config = dict(
    num_hidden_layers=13,
    hidden_size=128,
    n_experts=64,
    experts_per_token=1,
    d_expert=192,
    d_shared_expert=0,
    hidden_act='squared_relu',
    moe_layers=[1, 2, 3, 4, 5, 6, 7, 8, 9, 10, 11, 12],
    router_score='softmax',
    normalize_top_k=False,
    routed_scale=1.0,
    balance_loss=0.018,
    balance_bias=False,
    router_z_loss=0.001,
    init_std_router=0.0279,
    lr_router=0.00105,
    vocab_size=16384,
    norm='rmsnorm',
    norm_eps=1e-06,
    tie_word_embeddings=False,
    optimizer='muon_variant',
    learning_rate=0.0114,
    beta1=0.95,
    max_grad_norm=0.5,
    batch_tokens=[32768, 65536, 131072],
    max_seq_len=512,
    train_tokens=396200000,
    max_steps=5291,
    dataset='wikipedia_en',
)
Below are experts of layer 10 (counted from 0) of a mixture-of-experts language model. Rows are named router (the router's row for the expert), up (a neuron's input weights, with its number) and show model dimensions 0-127. Each number is 200 + 30 x the weight over its row's rms, rounded and kept within 0 to 999.
Before each expert's rows: a language model's description of what the expert responds to. This comes from a sample of Wikipedia text that the model never trained on.

# expert 6
Nationality after "was a". Nationality adjectives right after "(dates) was a" in biography openings (Indian, French, Belgian), plus prepositions like at, in, to.
router,240,258,220,188,187,146,216,218,239,192,218,199,168,152,172,196,240,269,171,228,213,182,173,247,222,252,223,174,202,173,242,181,170,176,219,167,154,218,233,189,190,187,208,174,217,173,210,200,156,220,157,227,228,242,188,164,250,202,168,202,214,165,241,154,208,223,178,142,231,210,260,205,225,211,227,175,227,171,213,189,248,177,175,176,210,199,225,184,209,181,183,250,180,241,222,161,221,136,204,156,242,249,174,229,158,176,218,206,182,156,203,149,208,229,177,203,188,239,223,227,247,211,206,232,185,229,167,209
up7,229,234,240,196,173,229,180,222,185,216,165,206,172,191,201,193,205,177,192,227,222,204,187,239,151,181,212,215,202,178,211,236,218,158,168,140,267,213,188,193,170,253,159,192,176,170,219,267,205,190,181,188,258,206,141,139,221,151,209,177,261,165,190,216,237,193,159,188,224,132,165,196,185,250,224,191,248,207,184,235,197,190,168,170,175,186,226,162,179,240,189,191,223,171,207,185,206,197,209,239,229,210,243,234,205,235,196,223,173,157,238,208,204,261,161,194,169,164,201,192,178,129,206,141,189,217,183,203
up8,149,169,202,180,163,175,161,245,211,181,204,168,188,193,243,209,220,162,225,212,200,159,216,235,199,142,173,197,182,139,188,152,195,187,198,201,146,149,190,131,235,172,209,203,190,225,205,174,206,186,237,149,195,190,183,219,222,197,187,201,258,153,179,184,239,213,220,208,172,263,243,206,211,179,195,231,223,172,126,264,193,212,220,195,213,260,200,198,206,238,181,194,170,207,218,167,197,235,154,184,260,184,196,181,141,215,185,234,241,202,166,172,150,174,200,169,219,210,151,199,218,198,148,183,249,184,189,195
up9,193,182,221,209,192,194,168,177,192,142,196,253,203,210,226,215,182,173,236,218,153,162,196,167,206,214,222,147,242,164,128,218,205,157,213,205,216,203,181,199,215,197,133,181,198,218,180,177,212,250,179,209,188,239,222,164,204,199,228,185,197,210,257,211,198,192,253,191,194,224,219,244,233,192,199,181,200,231,187,200,200,235,222,246,200,161,207,226,120,188,173,236,241,176,181,169,177,190,226,135,177,128,201,230,156,256,253,202,187,179,241,262,186,204,177,198,171,168,183,210,211,192,268,228,229,164,240,176
up10,226,195,225,240,192,187,259,190,179,179,193,181,209,209,277,197,154,200,197,201,271,191,220,206,235,209,152,235,211,185,159,217,212,273,207,203,232,259,167,224,240,239,258,184,214,224,240,159,179,242,218,195,192,211,246,202,191,218,163,205,154,210,281,198,230,201,147,168,190,250,181,223,230,213,247,197,145,196,203,200,213,228,249,211,212,180,165,215,194,261,147,206,209,206,164,184,210,208,194,179,221,252,203,220,191,172,222,207,160,231,237,213,173,210,153,178,245,217,201,178,199,204,172,223,196,244,174,199
up11,193,238,192,202,248,177,183,163,172,155,251,222,188,169,213,208,167,182,186,203,164,180,238,216,219,230,224,220,194,205,200,232,194,218,187,222,206,266,153,206,163,234,239,173,172,238,184,162,126,295,167,191,116,199,176,203,185,193,208,248,181,216,155,194,240,237,243,169,239,232,174,202,157,188,232,198,206,201,226,164,247,181,230,188,176,164,215,200,197,180,222,210,248,223,234,175,203,187,209,240,200,181,144,205,168,183,211,234,172,230,221,193,193,274,214,210,213,214,205,173,206,207,228,191,196,267,202,226
up12,225,190,201,174,192,253,200,179,244,189,163,228,248,220,167,214,206,240,132,201,196,165,191,221,163,243,210,233,139,177,199,198,156,223,211,171,145,209,177,189,174,217,191,200,196,225,253,192,248,190,188,211,191,192,211,189,205,231,170,164,223,163,164,138,178,256,169,221,260,246,165,193,195,263,236,195,197,237,194,167,237,145,231,188,242,170,172,187,211,207,230,184,259,143,212,198,136,236,172,238,187,223,178,211,202,188,228,247,241,203,169,205,189,203,161,233,184,168,205,228,193,213,164,221,179,210,212,163
up13,196,237,205,200,150,133,147,209,192,131,189,198,195,181,177,184,168,184,157,234,187,189,268,191,165,193,191,163,217,161,223,241,137,205,151,171,144,205,165,196,156,173,234,166,187,204,209,229,218,204,199,216,176,147,247,178,202,225,218,171,187,205,163,140,253,183,124,178,211,221,198,217,178,218,216,236,206,213,215,211,185,216,211,208,219,183,180,203,204,197,139,218,206,220,200,178,211,219,180,204,164,190,219,214,225,161,194,292,173,247,195,262,158,205,195,197,212,214,237,152,187,195,186,151,177,168,196,211
up14,195,205,213,199,251,179,192,234,186,220,189,179,164,171,188,184,216,189,174,166,183,176,231,195,158,170,205,236,154,178,235,217,238,227,187,162,207,230,275,197,221,211,208,184,145,233,172,164,152,243,231,219,238,201,206,176,228,207,215,141,228,231,177,210,195,200,216,233,216,247,160,191,176,246,214,205,220,185,163,211,184,206,217,216,115,168,205,174,245,160,229,199,200,221,223,227,170,191,201,246,144,206,252,196,246,236,232,136,203,185,225,221,203,228,228,236,181,176,131,226,242,219,209,180,211,146,227,245
up15,209,214,180,240,182,235,176,209,220,257,216,198,227,198,208,164,141,210,221,171,176,207,162,145,193,191,167,197,223,223,183,216,200,178,166,162,236,213,194,169,215,188,253,261,169,264,224,221,216,188,228,196,156,169,180,200,171,161,201,176,188,184,142,181,190,183,186,170,255,169,172,230,258,223,235,209,220,220,199,196,206,266,213,300,247,200,176,183,168,200,205,171,246,207,149,208,182,204,204,182,202,197,246,177,258,179,198,270,187,188,206,186,202,220,186,202,182,239,262,197,190,211,153,191,160,179,195,171
up16,238,207,228,198,208,192,221,192,217,228,174,202,163,198,205,219,188,168,194,161,169,262,289,163,123,209,230,156,210,216,258,146,229,201,205,213,171,169,183,181,212,161,190,226,236,205,210,183,231,193,226,223,233,190,207,231,222,145,176,214,274,209,213,208,208,238,251,207,164,194,217,265,189,202,234,168,182,175,176,224,248,232,156,202,176,191,247,137,220,160,220,181,185,200,185,172,206,218,224,188,170,287,198,214,175,196,178,224,204,179,178,224,168,236,222,226,209,160,172,209,192,211,182,168,179,236,222,170
up17,208,201,204,209,128,254,157,252,200,223,225,187,163,195,191,180,191,267,218,183,154,203,157,213,229,217,179,193,207,213,187,237,168,195,193,226,187,155,188,223,215,299,176,180,218,208,158,295,206,218,192,174,223,242,169,250,214,153,221,211,201,185,205,200,236,185,165,231,184,201,169,234,227,202,186,235,242,177,212,194,215,197,199,180,187,202,202,240,198,271,169,142,181,217,253,235,210,220,190,211,224,214,207,245,270,195,147,171,157,162,213,190,194,255,197,185,216,216,203,169,199,199,200,198,168,209,206,229
up18,232,170,243,187,201,171,250,187,183,213,185,236,248,158,206,162,181,245,166,223,164,234,168,190,213,227,166,170,192,221,144,171,149,164,200,204,155,188,212,248,183,181,181,208,222,235,149,230,213,205,147,191,182,187,211,151,170,179,231,207,211,249,219,167,213,194,232,267,182,143,190,162,138,272,179,157,215,218,215,209,204,183,158,199,203,190,200,215,197,171,184,242,268,185,218,242,144,200,163,176,169,217,209,192,181,221,186,163,172,200,218,214,197,178,150,208,192,184,228,181,189,202,149,210,161,247,236,210
up19,234,180,179,161,162,215,177,178,199,151,213,173,164,203,153,230,202,196,250,235,176,246,225,262,205,182,191,208,148,152,230,190,245,258,209,211,233,212,203,199,137,198,195,198,168,210,240,194,217,195,192,250,178,213,161,155,246,216,179,225,161,198,188,212,205,195,258,224,150,163,225,200,227,150,217,214,216,149,211,180,209,222,237,191,192,282,224,203,174,221,214,187,213,168,203,244,273,214,171,218,199,256,183,179,217,156,165,188,204,204,201,198,215,172,219,180,186,214,212,202,191,225,185,153,132,238,202,146
up20,249,142,158,189,182,189,176,235,169,171,170,156,140,215,177,157,181,189,204,181,194,206,169,228,217,165,149,181,248,180,263,200,220,187,230,195,218,225,157,194,186,168,232,214,174,145,227,273,239,238,222,186,228,162,168,187,180,204,258,183,201,197,217,154,219,178,148,176,200,275,177,202,186,212,195,180,175,203,206,175,187,235,181,194,197,191,207,259,212,199,212,203,117,205,224,167,244,211,182,177,209,241,172,142,203,192,210,204,216,194,215,230,209,216,175,218,209,187,189,175,257,268,210,212,179,245,188,218
up21,220,194,188,201,216,245,187,196,159,144,219,173,173,213,161,192,241,204,173,206,228,128,166,258,241,172,222,206,118,196,199,209,207,232,234,185,190,231,283,149,176,196,186,191,155,187,216,187,196,236,186,128,219,169,199,215,231,188,224,187,166,175,213,163,219,170,205,228,221,228,205,277,186,195,218,243,204,204,203,226,203,231,208,209,136,213,175,195,219,239,179,183,246,162,149,190,191,223,175,149,170,230,204,204,222,215,211,189,167,190,169,180,169,167,215,228,172,178,195,127,177,185,216,159,196,213,159,213
up22,219,193,186,169,172,174,213,180,194,186,167,171,185,177,237,220,214,162,227,220,240,177,173,176,248,197,152,250,218,165,184,179,213,184,199,223,223,206,207,170,208,224,213,207,185,232,200,233,196,257,227,198,238,263,184,243,218,162,218,211,259,222,196,190,229,194,194,176,166,184,241,223,225,162,276,154,210,179,294,223,176,212,216,176,251,252,174,182,217,181,191,245,179,184,191,266,183,213,226,243,255,239,207,143,159,183,166,206,197,193,207,221,176,232,169,193,198,212,208,234,256,204,183,182,206,135,220,192
up23,218,213,188,203,216,166,216,170,158,256,182,142,240,201,233,171,197,181,221,204,180,224,131,211,226,172,215,218,249,197,149,214,197,208,170,174,205,134,210,212,243,229,243,196,172,177,177,185,193,209,218,212,182,243,160,178,199,165,191,203,237,187,212,165,217,218,224,223,244,181,173,189,147,230,214,187,175,130,183,182,227,140,228,172,256,235,165,229,187,204,206,201,186,228,159,206,203,188,174,195,207,211,188,232,156,159,222,195,174,186,282,237,187,202,230,155,182,250,193,138,237,193,211,169,208,255,255,198
up24,207,203,155,208,139,193,264,195,190,226,246,262,179,207,249,198,208,176,217,209,181,161,200,158,244,182,181,200,212,192,244,200,245,187,220,199,188,221,192,194,192,201,177,216,204,287,205,160,196,192,139,148,234,171,234,199,229,184,160,169,167,242,265,219,201,188,251,240,245,168,206,222,208,215,153,223,153,209,187,220,161,224,155,178,227,237,198,206,277,206,237,227,213,192,225,175,250,183,192,191,215,205,226,226,234,236,252,203,193,260,225,212,163,218,216,166,192,166,234,210,208,200,196,217,172,219,202,176
up25,200,182,199,200,251,263,211,215,202,200,173,244,194,175,130,187,216,208,275,187,270,151,217,181,199,210,211,193,178,146,170,186,159,243,160,191,213,172,183,209,177,220,238,182,152,205,161,172,144,245,188,248,210,205,240,197,210,181,177,142,187,199,231,194,242,225,205,186,210,219,162,178,176,209,241,213,198,180,205,201,188,206,217,223,177,173,188,197,218,253,216,259,239,163,244,216,185,204,188,193,213,207,234,239,220,198,208,242,163,146,137,196,236,184,220,150,199,134,168,232,212,190,214,211,167,228,151,183
up26,225,186,275,164,186,191,227,204,171,204,215,219,231,220,251,228,171,203,177,195,227,197,164,218,237,204,181,215,225,195,202,250,189,193,195,159,214,213,183,140,170,196,278,181,227,201,168,174,213,274,215,175,178,193,168,225,199,197,214,140,165,193,176,169,170,216,217,148,154,207,229,163,190,186,124,178,192,209,196,223,157,263,215,246,192,230,150,205,217,182,197,229,177,204,218,168,217,230,227,178,179,244,154,228,233,184,192,206,224,259,174,204,183,207,224,220,217,200,198,154,213,238,234,190,248,202,142,144
up27,219,195,201,250,178,207,200,210,194,260,216,189,207,255,202,220,214,160,163,229,217,214,184,185,196,221,210,188,193,159,174,221,194,258,212,164,223,260,226,162,200,179,171,208,141,204,204,195,196,214,200,161,177,199,165,181,192,172,215,203,237,205,142,212,214,183,236,237,245,219,179,201,168,244,217,202,222,234,178,221,225,192,234,153,155,247,156,206,166,193,103,202,196,203,204,226,200,194,196,191,175,209,176,155,270,218,224,172,117,202,184,141,154,200,221,230,245,173,219,218,132,178,199,214,240,211,243,207
up28,266,209,208,184,205,126,224,248,221,248,208,176,147,235,174,166,240,257,196,188,155,213,146,258,221,205,190,217,236,218,221,184,207,151,202,191,205,174,219,231,156,231,207,246,216,233,199,179,250,223,175,222,210,184,170,223,187,170,200,160,202,196,145,233,194,178,252,184,140,166,221,204,223,195,204,208,280,235,187,241,194,216,203,197,209,191,212,194,186,175,164,176,158,231,180,211,219,175,234,214,167,225,218,187,205,213,186,231,202,189,125,221,244,207,258,199,220,239,214,156,191,205,199,202,248,160,210,167
up29,226,186,258,212,221,157,196,230,153,231,200,171,221,209,202,226,146,166,173,212,194,209,200,176,183,194,196,172,194,213,267,229,262,195,200,158,230,212,231,273,227,176,173,200,248,174,146,203,197,173,216,236,237,285,123,199,246,204,181,165,204,205,239,210,220,185,191,198,163,179,158,202,174,200,264,241,199,205,165,135,225,197,229,205,224,177,168,200,173,199,200,197,208,210,157,245,217,238,193,248,238,219,181,161,184,163,208,177,272,224,197,191,184,218,168,233,205,209,177,193,222,226,212,174,226,191,177,214
up30,182,203,153,208,166,147,229,245,182,184,262,200,210,186,197,258,210,255,230,176,239,182,248,183,227,208,225,217,187,176,173,207,178,197,163,245,215,253,222,208,177,179,238,218,232,171,171,193,227,188,214,248,153,197,187,111,217,155,198,202,178,223,168,160,212,189,203,183,208,203,194,178,217,186,151,218,263,176,170,199,151,221,151,227,189,207,204,271,188,185,200,184,258,195,159,210,206,200,190,186,185,160,145,172,155,158,149,165,178,193,240,205,224,241,192,222,179,197,225,186,211,187,163,157,191,192,197,249
up31,207,173,198,197,214,237,226,193,205,163,178,195,221,179,191,177,167,193,217,191,225,179,252,191,232,171,175,199,162,258,198,183,220,231,198,209,163,244,181,175,259,192,196,171,246,228,186,189,170,196,213,214,178,221,238,189,198,132,179,171,220,210,158,212,164,189,233,225,187,210,202,239,272,249,232,196,168,189,190,237,194,259,217,170,175,209,159,109,234,144,165,219,239,144,228,193,227,158,248,168,211,191,186,216,219,185,235,179,181,141,207,150,164,186,206,185,203,186,158,242,189,236,145,213,204,181,180,235